Weights of a small mixture-of-experts language model, trained from scratch on English Wikipedia: 64 experts in each of 4 layers, 384 squared ReLU neurons an expert.
Below are experts of layer 2 (counted from 0) of a mixture-of-experts language model. Rows are named router (the router's row for the expert), up (a neuron's input weights, with its number) and show model dimensions 0-255. Each number is 128 + 24 x the weight over its row's rms, rounded and kept within 0 to 255. Numbers have three digits each.
After each expert's rows: "gets" lists some tokens that make up at least twice as much of what it gets as of all text. This comes from a sample of Wikipedia text that the model never trained on. Tokens count by the router's weight.

# expert 20
router:112152125093125172127150148128111129108124180140166156149152093128119137116117137150099146154112163130098145139167126149120123114101147128102118119145134132159128205117177158096170094104126121095105154120121142101104127096152119148116103106131105153131074111086105141155147139109138155115120142074152127152122086082118081083106113116132177114125110137148149082105109154134099158131107093103118094156130133104129116105126153130139163102143144156137111159117100138113148128147149121135113160096124129119172134126106099138108133155080147139129141111124115153158138119174126151099149102123101136142129124171130128139123110070145133148106084159148118130146120106086119130099125147191091098102128155134122170129155097139132163113179115151144178099137144160165103124127091112
up6:135117120145130146114104126124136090166146104100172086134126134112133121146118122136081156120114158153144158162082119126128101096140112128093160127176125138077116102125162150121124177181138159119166137132127123105118140135117123091139160107113136131137131142154165121127114115170131138136105115102107145139136118170088134177144106170122126081127105157155109121119100133152159156144130150115154109147123106133133072124127145172148118121123113123127180096081119139098153102126162130096133081113129138110127157128148112111173101120138119116119110121146125129130164132129112108140094110087061147088135073073132111126160121123112141119161105137109136173175096193155146137087170141129133096143124102142136145086090137142149130093118140111131115124111144155164138139106073098
up7:150100147130112087173141107126136121133066129135150138119152126099104107106116119133112120137134161126155109148115117107124159137121158114148129175127123118100161136140117129108126161123179118153099122108161098141182142134165121126127141085085084140113138114165095103106139124118110132121144100162140153074085105126097093123112111130140096122116172142108158123164168146103077131125114170133127143158133092159138129128128073123112128121122138143114093140166104164152117051119108126108079133147152088138175153146134104121150105112128131101114130130135134102118098155112110146123098097154138111140108121123179155147121127136161134140123128114132140091145126183201141168175122080133118135109124094141144140121099187089127143150119128122122145136176118137123097108127083127
up8:112123133120096120109096111135139156126115114145102142129136091127103103109081133102136108165071153165153111133138148139168146116145162136130157162124158126102149121166154117142122138119077107124121140140138151126149162064120143128122118116113144159137134188159146108108148104120077086113146147114138135117147092129104098151162125093093123139118096141147106169204144123121154144143140140122139140093103111118148152097092106132124149134170119122104125136107106109161113140168079131118143130121152123165140178128163129132144084143104092140097116115153111109123122137147155104112151147080115128093120124174100148149133146104154118123125114135131135122129105150160156123130144140136118116109092137155113096159144184083183110124090132092094111114131056122136176078122139126
up9:117116143132143143117063173116136138153126120116178119145083114075137129157142152155145132155109115154107131152107147129159129107139094103150139122129138079125080124145148100097099111103139114151116109122152162117128130121049106134109129111114137142120107121159135139146140116166117122147132138109122140109199127129081112126137139137157133106150126119124154092117106125118156122113139121154119114120112167125110156142123089124061169153119142124075109116104135122136099145159133115175127153124152132123135142124155107122143126105117096101096131131163156137137136118099144063122182162152134107147191111148132122121121140122129130102130139153084060097094113123172155135148138141135147129125167089139060158172142171173144100096123136114104111133152136144095133124096120152
up10:137160131105159121119105138082128144128163143105102092122119146190100105125093144086143134167129175143147205099115134124154153117109110144075123142094141161118099146122124100126125108121149149142145146150084160157124111098128131156129088123082127179156117148176156120119099113128142142130143158110136157131120110124150154121108139122123132120128129155129102097095102132142121134165100168124120115133117171155112101141137175155141110139116177147108098117184157117128124109111097136117088096166127107106099081137123121132122146075133083109111146143146135141112132124167103136147114154108133147152106103149119106134127174116125102130119156121087106098143128129094124118128163104122168149141101080141110110094102179076120142111135137185147140158124101132102125127073138125
up11:088098166143093143140160117153126110121130132132131127148047090116138122109068141113090134123143145099140130111136126146158138131123114134111091186114136135130099146151104138142083167147131167127123116133165124115147166137127133167107129118140104144114123144173079140115126143167128090099110144111109113139123101148117116094079158115108072138153110127092108119140169132122151130125132147134148127133134166127145145142127134095134157126115185123130130106110131127146089103142127123120147150144160147153122112136167097171130118120163129129104148106127082167108145110076104128121125129146093130125131079128141125169173102131126120121159120134153129107134159149159103136146127089068100156164138098138155152153110183107115106093103166134105132119050088081098149122145128132
up12:114061134166128108154114099113111133148130087116150110112123123127132123124150127121096124161099127137135112090110114128188110183074147126096129106123104124116078117165135112132149086117168173130121088165097168166140135114133121137162195103139105109104115134158161122130142141136134160146144131137147094146147089104065124089126103101139155141114127149121154137153126121118119093150170104137115126119117130122086121122157089071110165112072120117129099117111136154123146101180133131111168143156163136151189148136107109111108124132123105124132103121131073098109100154123125111161149116150165127135120119112132089148133114118175159114118129086130127108138165111165102150133108135127134133120130155080108176128110099116119143158129145143099129135104128124109157123112176102
up13:155102173133113134102100114128086140161158134126134142131134140131079140126145182146111128112093132132145142106104137101116108105094116115094116137108120162143098100132140125187140089105190115139150145167134060143138138133095116149141121140104173116101091110161144104091147113133129116081125129120127139083094161142083146132121125180128144115131115174132129141134154155120142154118116203175129114147121138146111114128141099099130179130103120139104167115124180145107097137141106110140108159144115127180141111123095133092153120131114099104135137102142124154132162100098114110148111098115145180131086093084101152146179106127160118155113162116090133144109097150157100156116105108150120142154139123128100147112124131164127141148108127140146133144153108068126134105135144109
gets: " by", "2", "3", "4", "5", "o"

# expert 7
router:174152150110133124133136125092136151111113112110133136185142139135115170110110137124132172170128130154150130135101122132122102123150152155113165122105142090143121105151149115142142115113106166114137124120097107152104099130158133077090100130168125130149119180134114111080099140109119121122122146116145134116124097136115147116118101151098179159164155127139136124092132117129136135125148173104153135143164164124139158110162131082116139112135114127080123154110134156120086135145161086102137127104127113161115134103167133164134044100092123098104124141136124129152151084175132159126122118144154134133134202119111117129125124104144105086119131140142122160151146136175156122100140143128137111116077083117104184176152126120144118148147098116104123104081136136124178112143082079
up10:141131167129139120099106123128114098110087155129147155091108130115116139105118132139141145110120104155097126125107106087151129122144119067071169081123116147133113120157115106174145129148154143146142130131131098132117134126139187112159118159157138142074124145080167070064110113124146123090162116123087146111105087184099117150118133109094140128136164151155108153131208126122132134143095147118157191122115142137128115115137094131107153140128152136111155117129141127123096125157136120116112162132111133146086111116150154141172142142137096127090097126178123133121114166148133104163130112079162127076121119116136167107147133142121126108135121094103150152096142140141134116159134127112113189142163138129136140119126111147187146136129149112105104135135109120144094116110101084
up11:151125102081102165114128153148146129119127174126134119098094081141118140110137135081054090113151131177169128126131090099134116138124116149104103171153134135116128123134150167099113124160132143138107124142117121131139154139144150141160113095108090141110113157112121163137133133127112144138182110125089116125130118122096123120158107110143118123130092134161123161158104127108150117205125098134096123125100154128101126118125080113100159149144118170133119149095126135147099102091151121140091134108102161145162126101126126140127133126140118139132180146122130136117155140121122126128123140121115096121147120132158142154126076111153149116143107112106130129145135085122066171159109177126124118110166135135098193115145135137161184073103125114150154103128137083165099170138071165
up12:172134110160129107104092163120153072152145135137133094123123102130115118120090131104080114127144179168152143132136152129149114156151074120125131099130145123111132071122114133139084115105133112126092124138095171122109151135142110163139092151094139130151176121162114096086112094120139149154106129100093144149125104135090137129108126072093119104125128169143131115088123131175160103141101179164133132127131154111159111111139117166138142113147137170109135091129134113117105102135152099179131107150138142128102134096116125143166144164130121089118122114149140146108110131130137133091120132076108194093115138178130167134118124083134129136122084134117130132126162114137163127113135101116121161199172146174148131138167127133132127162097132131118151107124147148135135095155106154
up13:165125086137097169169102152129131164118152150157070152118130100162101091136147150097120126171123154116150132087106149092095100141089151141112155087124121153129128128139141176144170128105153110152130187121151124115145138093172141179130128157125089132087153106124085160087107112111140101109139180170131147156147113122141138110165127152107099137097124141072106140125158137126150162134147112109111143096111125127105115083089112112139173116137136106147120144146167131101104136161156111140106118131205136131107129112117119116097141104103096111133101129178112140112109145140094133110102120084118122120135107145142182161148133073118116104121150123139114096111133143093107132124087125164098141143138167148127105118140170143137089124133146133116150124112106138138116117135149135
up14:083088132150158123153113096133079078134123113150146131119149139122114122154152094134172111127065090164131153183114109172153141163163133128090143115089121171157130164101123136144072093152139135129120148145106175101135110143137144100112160110120141110134102092156083163091122087145160115131107138132092137066178107134114124127101106123167126130143119146147139127107096137110095135124131139115138148143115139106130134183094136111137137132149128110144122114141149114178146120126158148116129144146154087147122163145110104174109126166143137114116137168148102112097124113136122132103112151159089143141093137131142115116108158138103154161149140093098139110157082101130129117155136140123154112146123096145114120136109083120112157146114144113119172166152157130067088138127140092
up15:099125133123146078130195100111134100114149124140119129146104082148122135116145090119118109121121151114157145089122136139100099143129109109159129114140104173151115096083087134169160101148184141152151141115106111128097118084115132138118120105137141150133147121114107120133125102119114154151136140113106142150123110178134118143132138121171101090136133147136126122110099102132144161133133156159087165128138127070132110120140148148139118141164146144111154097150103141118128127169125118130149119151144109158181124133092119126122145066114059132114145123073147140136089139204133143153137120108138133149119125161142166140155104132092071145097082096115161121113127105134157112131118107109100103175109168158107162138136147075145150086116108114160113130106115141176153143143159117
up16:136122105083140107112148145104122144118102133152108155053128102126135134118117159144172111137143138144168124127133145138177152114106124151100145128147135178098092153190102093149125135144130132129087125118177117074127154136088120149123098128117190134128094116119142075112128083128134175114154135115111106145150122143177115130093136074166136097134108168123107153157138111149082074096117144126130132137103124111137133102145135152130132131151160094136174119130127138088140106109133084099138156130100134111165148102148165132135160148110116133070159138145120131123112140147107111152142138140130088100089148077160104139159087139145122142175121099149142157102148154137144132152147135114137094106133104123114185137132147121113166114104141152156111115148124118157108113122096120
up17:124122118124132086162113148166081116090131147162123100111099143172156133097131149129112115165114114124122125110159109142152130147108123126108120094138184141135135120162172159155173144121195139133107149124142123154098122089123135113167146166086138097114131142144129139102094123168140138126124139157084187131138141136105092079113112145130139099156174113114098104094147105172129163092144110110138149094132152096110146135156104098144147129156174159145110130181152118106128128128145148151117142135139140160119113127145159144133122081154103168081095122126133118143151127138099125116116101085126144160125088104136121135109160120167093097129165136153128137157100151104150147142120119123129139120117140162141143149153106074075120110106117098166163112105081125103114113115089155
gets: "ing", "ar", "an", "er", "ly", "at"

# expert 33
router:122135085121072158085139147153142108110129117101151160122120095124133144129122182112142125124112126100190095129147066094145124120156144118137138123092117132119125172078100102175116106112137105112136112154093108153125124114128114102081076158138146135161126138116151154094127088116173105060135103101124120116143118141140117145145083115158164141116132133135127117114101167167128141148110127110094118127122143118169112088116131160135119098122121160079133138140106117136173098160129140125075124167108117150130125126158157091093125160128121117134109118131163179109191121138143140123139123127159143142132114107097136096124086076088086144138141117165140172113126162118161120115124123130162131085118129149152121154146139186134115144123117123141143159143117109139106102132135085
up13:130152112170147126122057105120116123110114143161101108129139135173110130146134165149099100123147166116123121089166114115096118118152131119119143102145113110146102114178132111138164127119110150116129141138127133103120113142171155158114099134140151136159102110159143117129094152126109153184134102129077160122102114138137093083073176131137112102130113141105108099125151126125149107104087141119098116127110152095148138143143153140158114133158160120148116112127162149140152112150085132161133112124113153082146082131112111117107156135146140123089092098147069119128126131177102163145129131117086123141101127139155066116140082162108156148150160144137146117145174143134127114175133084103148148167088129151117175133133164121130104146134172107081097159126085152110118102127144125
up14:199131133123110158106103122061155089117171116147141161117116142113049123127142170135177109107135112176120101157140128111111132124126147123124140124112102144092137137104132139101141127107094146111165106140145108101126082116101159147170114121104133142136114158128120107136166123134107187143157102137153144113103145118121105096129138111163123113144132180139109141141137137139094133120127142115154108119114069135129086101112102156112118139145106152156172111150095131144122088131097087118181142108126166141102161130147140115112114139121139128099196151127126159082092127132148087125107143129123137116196135139135102177107116136138139138102103137142135126125092155139164165115129112160136127121148120153087135110158146134161131114162096088126136114110160082114102130170120122
up15:095094159111135101079085147149114124152128101083106146154124139147090141115085139103138123144106124142141160142108122108119158123125152101108178111124128119142109155107118128120137124034158127125168131135133104137156127113124184149129126082095159127130089154159066161131114153122119144128140159113123129120124120121144135093100125128158125109155118129137107135109134134116180124125189135141178103162144135150133150087146157136151110145127149157103118135142147160186121101136111087108062150128113104127132126135178114121120096099104119124117150123137128141104112123166124122131088119140067147160145148192129089114135109138153122141109081116154139104181135169159090089148136093110144146122111105117144102151119150124125115166121127122144129138142141101112100085140129116
up16:148116135102108089161117128123153153131148144174160084122159115144136137082130134113097103159116101111091166136116160141142102162106117119092099150161121165136158128125140152116168141096157141149141164112135138112155112143130149123173121126110103142125126097162157120113103108110123111108134107123108144134114104138119135146077114164121161086124115147098146177092124144155131146145112147117121162101112123139094130141127151135139116132152102147110152143157136101107124131163122081110153140104135122078172118148100145156125148078167133105155138110175145115173087101143090137129120106076102155123076125129120093164157095096165130126064166137169102106128152075129143123125159135089124157126137105176097170140128098097115087141123142148149128158148128135090121127120145143
up17:172072127152133144120166181113158142145141138131139120125119078113130110076142109144132096091142118168081142169113136099098159151124102134123128123143116160118129127125112138149170111105124111178120144095138100173124127088146118161120134118127117146098128100135113154143141091157170112134147149120137126126100176195114094117126105100135115127127143151143134139108107126134149131148165150101156144068107127100136083115131097117174150121145127140137104115144132158135132131139145087116124160084127099153148102098100096132127130155117138171163072140142133132125101153153144110176120158125136133131138113128112152114128099122164115166131093117093149133114116094102086156106157195108080084134140114136139153141138088105166164102085121101135155146124170121114117106112108129
up18:150099155144152147141111130095125145136130097117124095127105142167115120152130152117128133141102113096120163121135124129105096124059133126123129153104144089138120133137120106122148087091140125141142129155124088070112119101117180174173091142109164098119089171133117119068159135112116122141214111135105120113122158197166168126148127074129115131118121157148130118122112117126133118127120119169132111154108120120146064124135116162124122111063161087165125133129133156150116110179160145138117135153171127123140115106129133134152117131161126100135155146122146172120162143151113135151080111100114143139157118114113137179202127124198129131124094122116145129154127120114124107129097109131128094132115122118084148121118133109117131157133112141099126138124135073126119108116114124
up19:170107102135137108147130124139098115119130118133120110138133132111114148102160108133109093135111111146144131109086076100145139128171158136147131086108131115092132149136106110146100093129137163115100107095145066160127128121168128168160145127145152122123118132148161140120135153199106135086124106119157155136158088130109148085096132136118173158166151138120113120138084107114119111095171160162137093123103109135106091117180105121135139101118131117104154123137102139153118104119103089160109116134134090140138119152148143126136096118139122143173082153131166100147131129121142164106089149105049143100103135138149132133123140134142123091129132098130156112186147160132176162126143100137121133165209136170152139136128097133167120119108103120162139135109112151149090143122117116
up20:136135181128099146098123121096158122117113160123103109178073137157108142153132136127079112145126096127153159161108134114161114176151107106103144113134162139158090126104116160131137069164132171125089147125135134110097185140099117140130112157133163132161121120122121122135143135153115150174141130100102108132158109190150139131111135095102155152152121180165109084113162130112151112112136146110141124101127107134175109116125124156133113115142120113110072105164145136148132153144126099173102122128177171135131084116127113119117080142112120143087142093139142126115129094131137112156073110115098163104092142122110134140150088107116108159141120097153118174120119128144144107139080108100145161130152136160081145093162129096146129143130131117131109124150125111103121128128071134
gets: " time", " under", "is", " while", "2", "4"

# expert 10
router:115126113159132079174178080121083107172111062122127130133081137129150103162138110159160116127109148144132109108138124168144147113150092123169127145118138148107168134090159093112109155129126108140082119132101112133160120114113145144098131081098147130157160092174136126133145142166157118155108157101121107131119173110151126104174152143137121179113138100151118118106140157111118100118136128125157140129158118144130141135112126092110115105088108132135113145101137095158111146109135117131108082099143115102098123078123178112131101187119146089122148160093081119115091139089147104108135154169134188145126161131120134119129108108109104160120148143110127131122091168144133128135130116116169131156104148136171111163109158134114127150132132143145155172132128144115091136174128116
up10:117108124130145138098120117112086120121129102165161175094123115121074093125149127136133148165101133143065150148137146097134124133085117116114116160127143162118124183095140156120109143142178141157125125132087134068085133132140092112141166113138132115128144114155104151139123125074144113134122118122148101103155127126140124095125134108128130147123123159132130157095136110107149105156067145130091068138091139143132132130127134150099134128110121159122140150099105149140110126127153130153101138085147107107110161146115151171094137144115094121148114081195117218123119142118152119134128087125086124117132094125112097131160148095169159169157119085121116117166093119122147139083114136181120129147145142128125103130129121127159096129122118141105184173137137144122109159126134139
up11:157103185121124095134117140123128121132163154154145149132103161113075163073157162122108144105177116148148100114127133091096114131097168152127103117146111159144100091089163105083151118138104097162128137159117093133165164117161153075096111165091108117121113154139134139101129137127113109144179129107158155136152123125121121088108145128125170099115117150138148147118133144157132144101105162114123111111117103094126110146152174098137105189103139117120102128163124114095125130120175171175135142119077148182126162146106132126145131145127123165104153143143104105154138105168098120114112115144117140137124123103113133121113084106155125178143108136123160159119125123144113157149147120147108146144146139102136143128133123097190077136124153126140108089143138113129101135130111076
up12:158101106134130145137145136112104099109129161128142062124121103166127136134041172111156112120125126113135125115097110088129110093137126125138105143103113123142125113139121095143150119111163175169120116142113120114112117113160122105115116112124109118094130142097120118146141104164143145116090178150148145145148154111114123152122194122093141141121153125144101108095159102108135150144131164113158119125120147095090139125147097125109106150109136091124138152149139179159122191159145096127160163158115115161156157129112140152082115106106148126106077116126154096149106093157156126089175150145115148157141144155122118130115139130152138129086127095137169129113125111142114116130122098126167155104072113123098142154150118147162136090135152117137165100107079169142095117119078090
up13:176135121142092117195145148149107124091109126160106156103184136132167137127151137111144111167080123126109148151112134115114136095134096135131100142122122114144111117111113127128127037139126113134140132194112149146103135134157162118141111112095106164108145124136116122092174179115132149139117088125110121149167128140170119139123144139105125136136159143154134127142155117182121128167149139090097128123099146155064123089109096146100129103115142137117129133147118102124121142162129113115131119163119100135126105126118121110087120112110100142106151123139098148105129132140148084110148075103129129143133140148120098116156115109102077146133117098143126144191124136148111175118110105144092189163152112132106103099118151151146104116100113158136149126158126167156142100136116055
up14:117146132125133112115143135078149111140091126167124088082135142099132128106130098135153115143111103120138150148075167149079119180151142131134112113177133153107092175106131118103190149139119155134167133064165137108124126126139140115126103171166143072141142125121121116115127134169101143125109123129137108139100101178109085148151110122120092126123120130114117094115130119122096133112135116157137097135135160103156146133120164105171133140120135099168133118175144163100163101101117186123140172162166129110101120124222125132127097126157140152122103102123154103129133103122088094107138116144090101108114101095136112139130116113104133142103125140111109083131084116141160130134102134155160120158153133126134120138170145105123138115128143131093173137121101133123147142091095145
up15:143086140121125099138107168129096116154126138124081098192122156130123127122148143128096133149124075136065168139103151126100101115150136145128134104114181128118133151121134104118152147132115137143117136125139090127106171110126122130136124168111158117144142123139116107131095115116112132120168101094128099072142139196153186083132161139163142135101117123132119090150131092172117130136174152115127126116119114144123098127178158131095140137093128109096114107109157124124119125173142130106099135132145132080120112104168093149089131114114143165104127130117180150102136094099147100149107128097126141159117107133116174130179115123144128189145143131161145107170111127099130140151122131108100154157156129133081133149113148139148097135144124086114109128140143145067091111086147150
up16:137095129123186157156141122140096138092110107147093127121104126117139123102098127157084109148161130177128074108139147147141117139117114099136115158105130142099151166166085171119140123127090143139193159146112112131131138103116140114116155130143132094103144081160090117143165149157158123108138119141074085082145109104112123129137119174129118157118143122116145117122085118162146125112118096114149117163071130132124140120127170119125150137121111142160124138108153128109101139123132136113133183145117117127132145102122156133124155122122120120135175111138105184196153123154094133119144140110111103130120149183077151153154093101140148128150113112149173101095112138132111103136072166158104107128139143129107155124102132119109079122110200108118109095144120120147136136127099147
up17:122110161146140123121157158104153116116110158148135143164145143127149133089172127118132070112125152111136154157168148124109130160108116123115138126127159157127145111172163139138123131173103171127101134137142157085130178108147117147132126120131134149080100154087122124104144148109097089136136171123120150126157134197160134099112114088137152051157132147069137151146135146113133083121150163121107136130103096092139109112097144130109154118127183156111138148139132117100145080177137133105134118137122126143107108148128145128108109112181114132113158071092116112101160130116121074115156112085111153102110140088114114165122108080115110132076135139113108119143136147145113136139125148091108139139136120175079130121126152115121124082140145150106126134154143162130095122119105160
gets: " October", " May", " September", " August", " June", " March"

# expert 0
router:105121116114124159079140147167106142126163167100138168111127085135093160115129131135103167157144152137165142154112121090136117079137157142113097115145078128138151120168100116143150120125155134105122138135101140139150170165108120121155148106131100130070141151120099104146103168147110094098116137162116092145158114108130111108108101128084104167122143117138153139123159095102143140152091138132117135181131121125113110140133087108129123164109118090145166128144114121126092171139154125111125121136105171115158150140158124109175123110177137091145134132185120116153087164107133171116160177146157111113147094161122158120109119119107121104149149137129114100129113119120075106116110137145092177100173153098140079142118148143096113156145115126129131098129163092152113131096098141
up1:116138127120103150143122100092116108164126171120118143097155181163119129159115158174124139140101091142160136102123131114129118170144125100147107106094115078133082103155117151088115090085138146127124164142172083115125109092154128111134120131129140115114119087095155150104101153143140158137146103107150105099130072126128121098126108130114135120133154134191128155146170120110137137113134120201128122153129120147125146150133123144091142158053103086129070147124143124125088146128113106190141120133124085165103119179091127130167110162130143151138094133135162141127084094112113088104117142097121154135105150139142125125130113124161134143142102113138145112120139102168140154131121145149106118113129134188084124127117104127142132141116115131178138092083133134122166123144130125
up2:100119143146163097127130128115098090147130170155133130141102129184092125136114099138143157136152092146173096154166132150138153120135121148121127126108121134122155160106155112123181109121131128125152129116135057109159099154101125173072132104145145117151158111150128119101158122109115187115164133167099101122130128136137092128154090147108137118139113126165113130142109111145093104099107083102147109129149102107130172134140162133122122159138143106096161123138148121130122138112104129108125175101161148141171124088173136125108114128167155157109158088141148117129116117127097097126105122135101111100131106135150091136102111084118132158145108137102125130133155136061114091158121174154121121140155150124152168162158117076123131127079123138106057098086116134129116101135128144
up3:126167131134111121141122123045145096127150095150150154129133111115092147149157115108132142118115121163128126134139096118105100143085147152126092099117130126138060130093108149153162120131130126111111151094134114161172151111128110118146124105102142147130105130094122160114119168147089138158168073099113105119119133160120097149130133130130142148141127153117144141144105128108162148138152139172112111134119130133098121100178097111111127137066149088095131153160142102126099171108103104183177102144149088168129116112137093087138098113095135113132131152146140127127114060169120104134132123107154101137122148116145125125121115139129145143110170132094144091144167060115141144092149141103134108138184135120088125129151156106144165104115133143111154140129101118097168133141165141
up4:145121129086113153143085085133118124097116162158125104120121116088087133181153139108094151136123105112103078146165085090093108141118110145093115154090102085116107134138133096160142112144153178134146146087106148175127139121161158090160135106126157163101166122129129102132118125154138146118125145128112110134147114104127128127120203114096136124120132132138131153123149117159126144097113127134169131130141145129151089105165102126086110106143144123123116130158125145143123147115162100094101127118161115111121106077147176107157137144140122126129107142089100155131163144121113132152136158138141153110130140154125119142135097104094100141146122131127126127131099139059122102149172149165137088109099104082146125112114146095129184132148174144139152105106162146116164099155111064
up5:153139119114096103119108150149140107111109089146154152102116098120134125117106124155123086099138113130055133157134146111133145135102120106160142141166130155136118121100125118167151103145175136147081133094117151144140125084125194135136107152117119133124146142120121135112134134124154105151082122081126119128118156121112146119148181129119095144106096138077096136135118124121124132134123156112210081113089149121129163123134160141148128142116186081111118089136151139137148148109082115117132126127143142105087135167134117136127137107142136091112159087117139120166166068117108153123120144081143107122132121147119141164142106085126116116158157124116135097128135109094127114178116180121113166152127072090108095122117154131152114104120157156169126167138174149129099108154128144
up6:106091123110145132155158082138093121144155168127145102130121119132062120124122168112128081143110117149128116152110132127138104145097125139102173112175128179142145116150153176135167102125134134132098157112137141169151145125107133117130155135135119130119148156127127150127147122114097117103072108169153102117153144153154141095084090128160129135132119144082108141114127165112145108102135164108111136117117105112099117114149122103108129123206115106147122116145142148150121110129171086119090163159146148200137086105157123144147075105118127147130086101137122140114131129153124114127132100132117120135104141078142074115136111129075112106138131135169093117169149179141107126110101130118153159143104119150124164138155136072140113103104157120132119150078113174148145111138108120
up7:089125200108079149142125129131126158134143111125118151158149143106109112122112151155076093143127100116125113119145132164119125137102136086127142158136155138127076107171117136109100150138161157111128133116117158123097112126120141111126125178142157131109137125117122153124123144100112139166168142085154131113162097146121178101139154164152130112077126123150131188127150136117160060147106173156143114116089069126123153118136142149098131127105124139147154109066147149125143122109131112110141143151145143139153170110136129082106134148114126125072084082110092146081128135096173100114150095106123136124094132089122115160185123118119114132134118137087132170147145132144110123134120113130155143124107074122141100147111084102115128104118118159103174136129170111126118129123112118
up8:140096123107116108158148139111138067121116116133131104138134130090122120133121131168114093157073093126113138123127113119137119177106102078076149133150137152102095154127161129121130083136143151125111145104168134148143135120137128127134111137121124124120101123136124152084137111116121155125158131124138122082076109176136113120100173135159132107144116165152062129092123106169107101113123132135160150102120131082119135127126142119121144131116117161149134138122140167134155099134118106164101177133157120132133113131134133134111095136114099174111146119090091099138115098163141115176098049077081175124123123111131067137164098099126144148110135122128144128153137135101149120150121131132175129150123125164110161082116134126143154104062193137127141147107131138106159146114118144
gets: ".", "–", "-", "%", "°", " John"

# expert 19
router:108139119106118167137140098138106134133097158162188157097084162127109140103156112090114099136165135174154126158133134052131129101121141122132113120119139117097125103121109112131163163081106175207127129167114087116123106123129163103121101097142155192086152110147124116071116130132093149108106119145134081111159093128101136114117151114105173118159135105102126146129133138116143124122128163186192105147119150144124095125172137147106119166102155159136120114143146153135126111109097082121106131124144147152104155090109156109132140125143121109109136141108120132118134125122142123140140115101104127096140121135161120139146118118102131178107174146126121146168144113156102120112134092129129151116142088119110138118129132134150155100093174188136125128099107154127125123101103134
up6:160111089135087120136129160112156134185136140118139104152200118159140142124149112145095105134126146130142113127135061104110114114148152152159127131114130121097134156106153107182119131172126129113097105166118129121126153133122179137146150128146129112105111101096142139131073128092136145126133133112149162069090140110175131122152152133133108127139136117140163113134129077161168108126145155148185167138127163089137146104146101112162139167079140124120163126123119135138126153146103119158145078164105121128130195132152119151140128129125143142137093129123131108098130162093145114135116113142100152076130137123134162121106126156121136118123147140099132106152113111132115169126093112124110172145083162103149140170133138152116113147100094153095119123102201134104126161088107117
up7:137082147118156105117111141109123110147123106124133103155122109185110101148122147120142132132119127128145162128096136146140152094112119125092150147158116156123094131141154134148145095120142170172130161096163125101142130092108136139105126083144125132142132130133136104150145165117145152109123110081093182100130135172148076139095118138171090148106149155133079107151100100161169121165150155122124096124110134116074143113104127140118157148104142082078107120137175158088108119125166129133141149160135118121116117130150116174160095138110155154060134127140134122129068113115124055142097146126092139124114097123145102204148132102139169136114111116134135090132090126133139155123109119086140097141124137121086162147143129104104121142100098144119135129121151121117129120113162116
up8:159107109162139115119133123096116133113120145125133102160130156171134090138140104114159134123119137120115132067106144134139130162130115143120148123112154123169108129129110123134177101121137135137102117133155125107164135109109114144115148103149120093165095107131117140168141112124113096115128111087133097117119179127111121130066134159176113146167175170161149092144112112114099154131133181118128115153135118108123113083171134133104164111142126116141137140111137086082141117152143088122077139092133090123122155115116121156150133132124149142110179128147086148123118092129127145133084109146097162111108102079115135171149111126131137082165119082105174115092093165097127126138107155140124129151093164121126174132175123133132147133102123124151098151122177069072141132093115106
up9:146089146141138112136102161124127119129120107124107143191177058117120123107127132108123129138078097109132121089147134138120123215118115115127139140130138162137061155178122149148117119100148137138119164133123138128153198136111136129144152129141113112137114110106136140112093120144118108098137153105145145108127132125137098134116151107150085158157158197162146149116124108133090138144157088142129149098076104094121113166113144166125180115118135122097133126135123124055118130171114108130152132130138129121137139166144109144175129126115080147109136127125096143114120136132079116164102126099126116120125123115165112133132132108157137084141109075140138109164151129115105131164144144110111131123082167143096129108136105132138097139107132115112153131111139060131135178129163123
up10:124078141123148148143121178089114117146126110138088113178145089134089135146112123122131119157122130155058122046136127151124128107084120119079141195125162151123089117146101123131116075135196150139142194106134165123141149121146176156131116140121132119116108117117136155159123109125129136111162142151108117094120144140104130140152043118133142115117126179139122124134142117115166126146158137116136154101113076106086136082117101128126148119145140128121115127121123145131077126137093102119128082162129141105165142152125120126141102138164118147121131109145096156131075096135127115135096146129100174144105114120121125150148114122106139132142125081106119108157116132120120120148120153098118139115091129152139149145138111097121096126113139075138147137140142098094112130119133071
up11:128159137135127124142130126102116071124136110117145117108125048125098112143086138155194084148123125150133157085139127157124119106152127127107114139139173179076090131129187106148153104115114139126142137117108131174119089097119141146138170179119079152120095124107147117124160145108114146093133154118148143095116098129137147132130140126157095173108121126128128109101151155110141106115152122107174167128090157138116082137123140102106123123134150096105130118133122135117120156119161116130115103152129111108129130145147173095154121146136124132106175119114146158140079099110105112121152129107149109154148125108148126192146110165209114078142118121106141112100153128109129095109079099152130140123132168133094152112125110167132138155151132148142130114138138125127143110080149087
up12:129117129158137106131095150130109101141148120102134132164143134137096122144128109144112144072081119126078180111084158106138139134141107115138140132174155136141103105108160178161133090120146143103110145127134137139169149096124132131139150097131139127099106155118128154145119133141079149114145157104140131126123095175172121083100137165117118136127110125133134117090132124159108118133160148125117160116105098115110135128132122188155126158133125135111120087136146168107109133107134120157139142182147087098114147124149125147146127106147112118103105061152142093088138116160116116188072121115090175131043085144181088127124107108153138105123089138134169111126103137097135114116094133105122182124124140174136164130099124134121128137119107136119163100139134100128107136132158126
up13:164087143135103113141104146112109129147134130147121073167159118160120103162134122150154138142086107155134143094125141122151128115098111100112162128145142143137132099132136114140110082121161125156146143109145131126154177099164108140124156167119135106168079127121143127150132092154112157127145155133126159117087148173160112124125126082173102136118117154120137100120170129129111116145118167120139174121128125109155091119134124125138183090113149109148098142134100146124105099151126122110126116125187118109143123122170095133123071134159067118118126082146163115117100090137124128177065119147066152112138136122127128107126155120127124125140079097144139138153076116119141132159101122090113110129122174125114142103127141151137143135109141141141148121121145107050062154122133106
gets: "4", "6", "5", "8", "7", "3"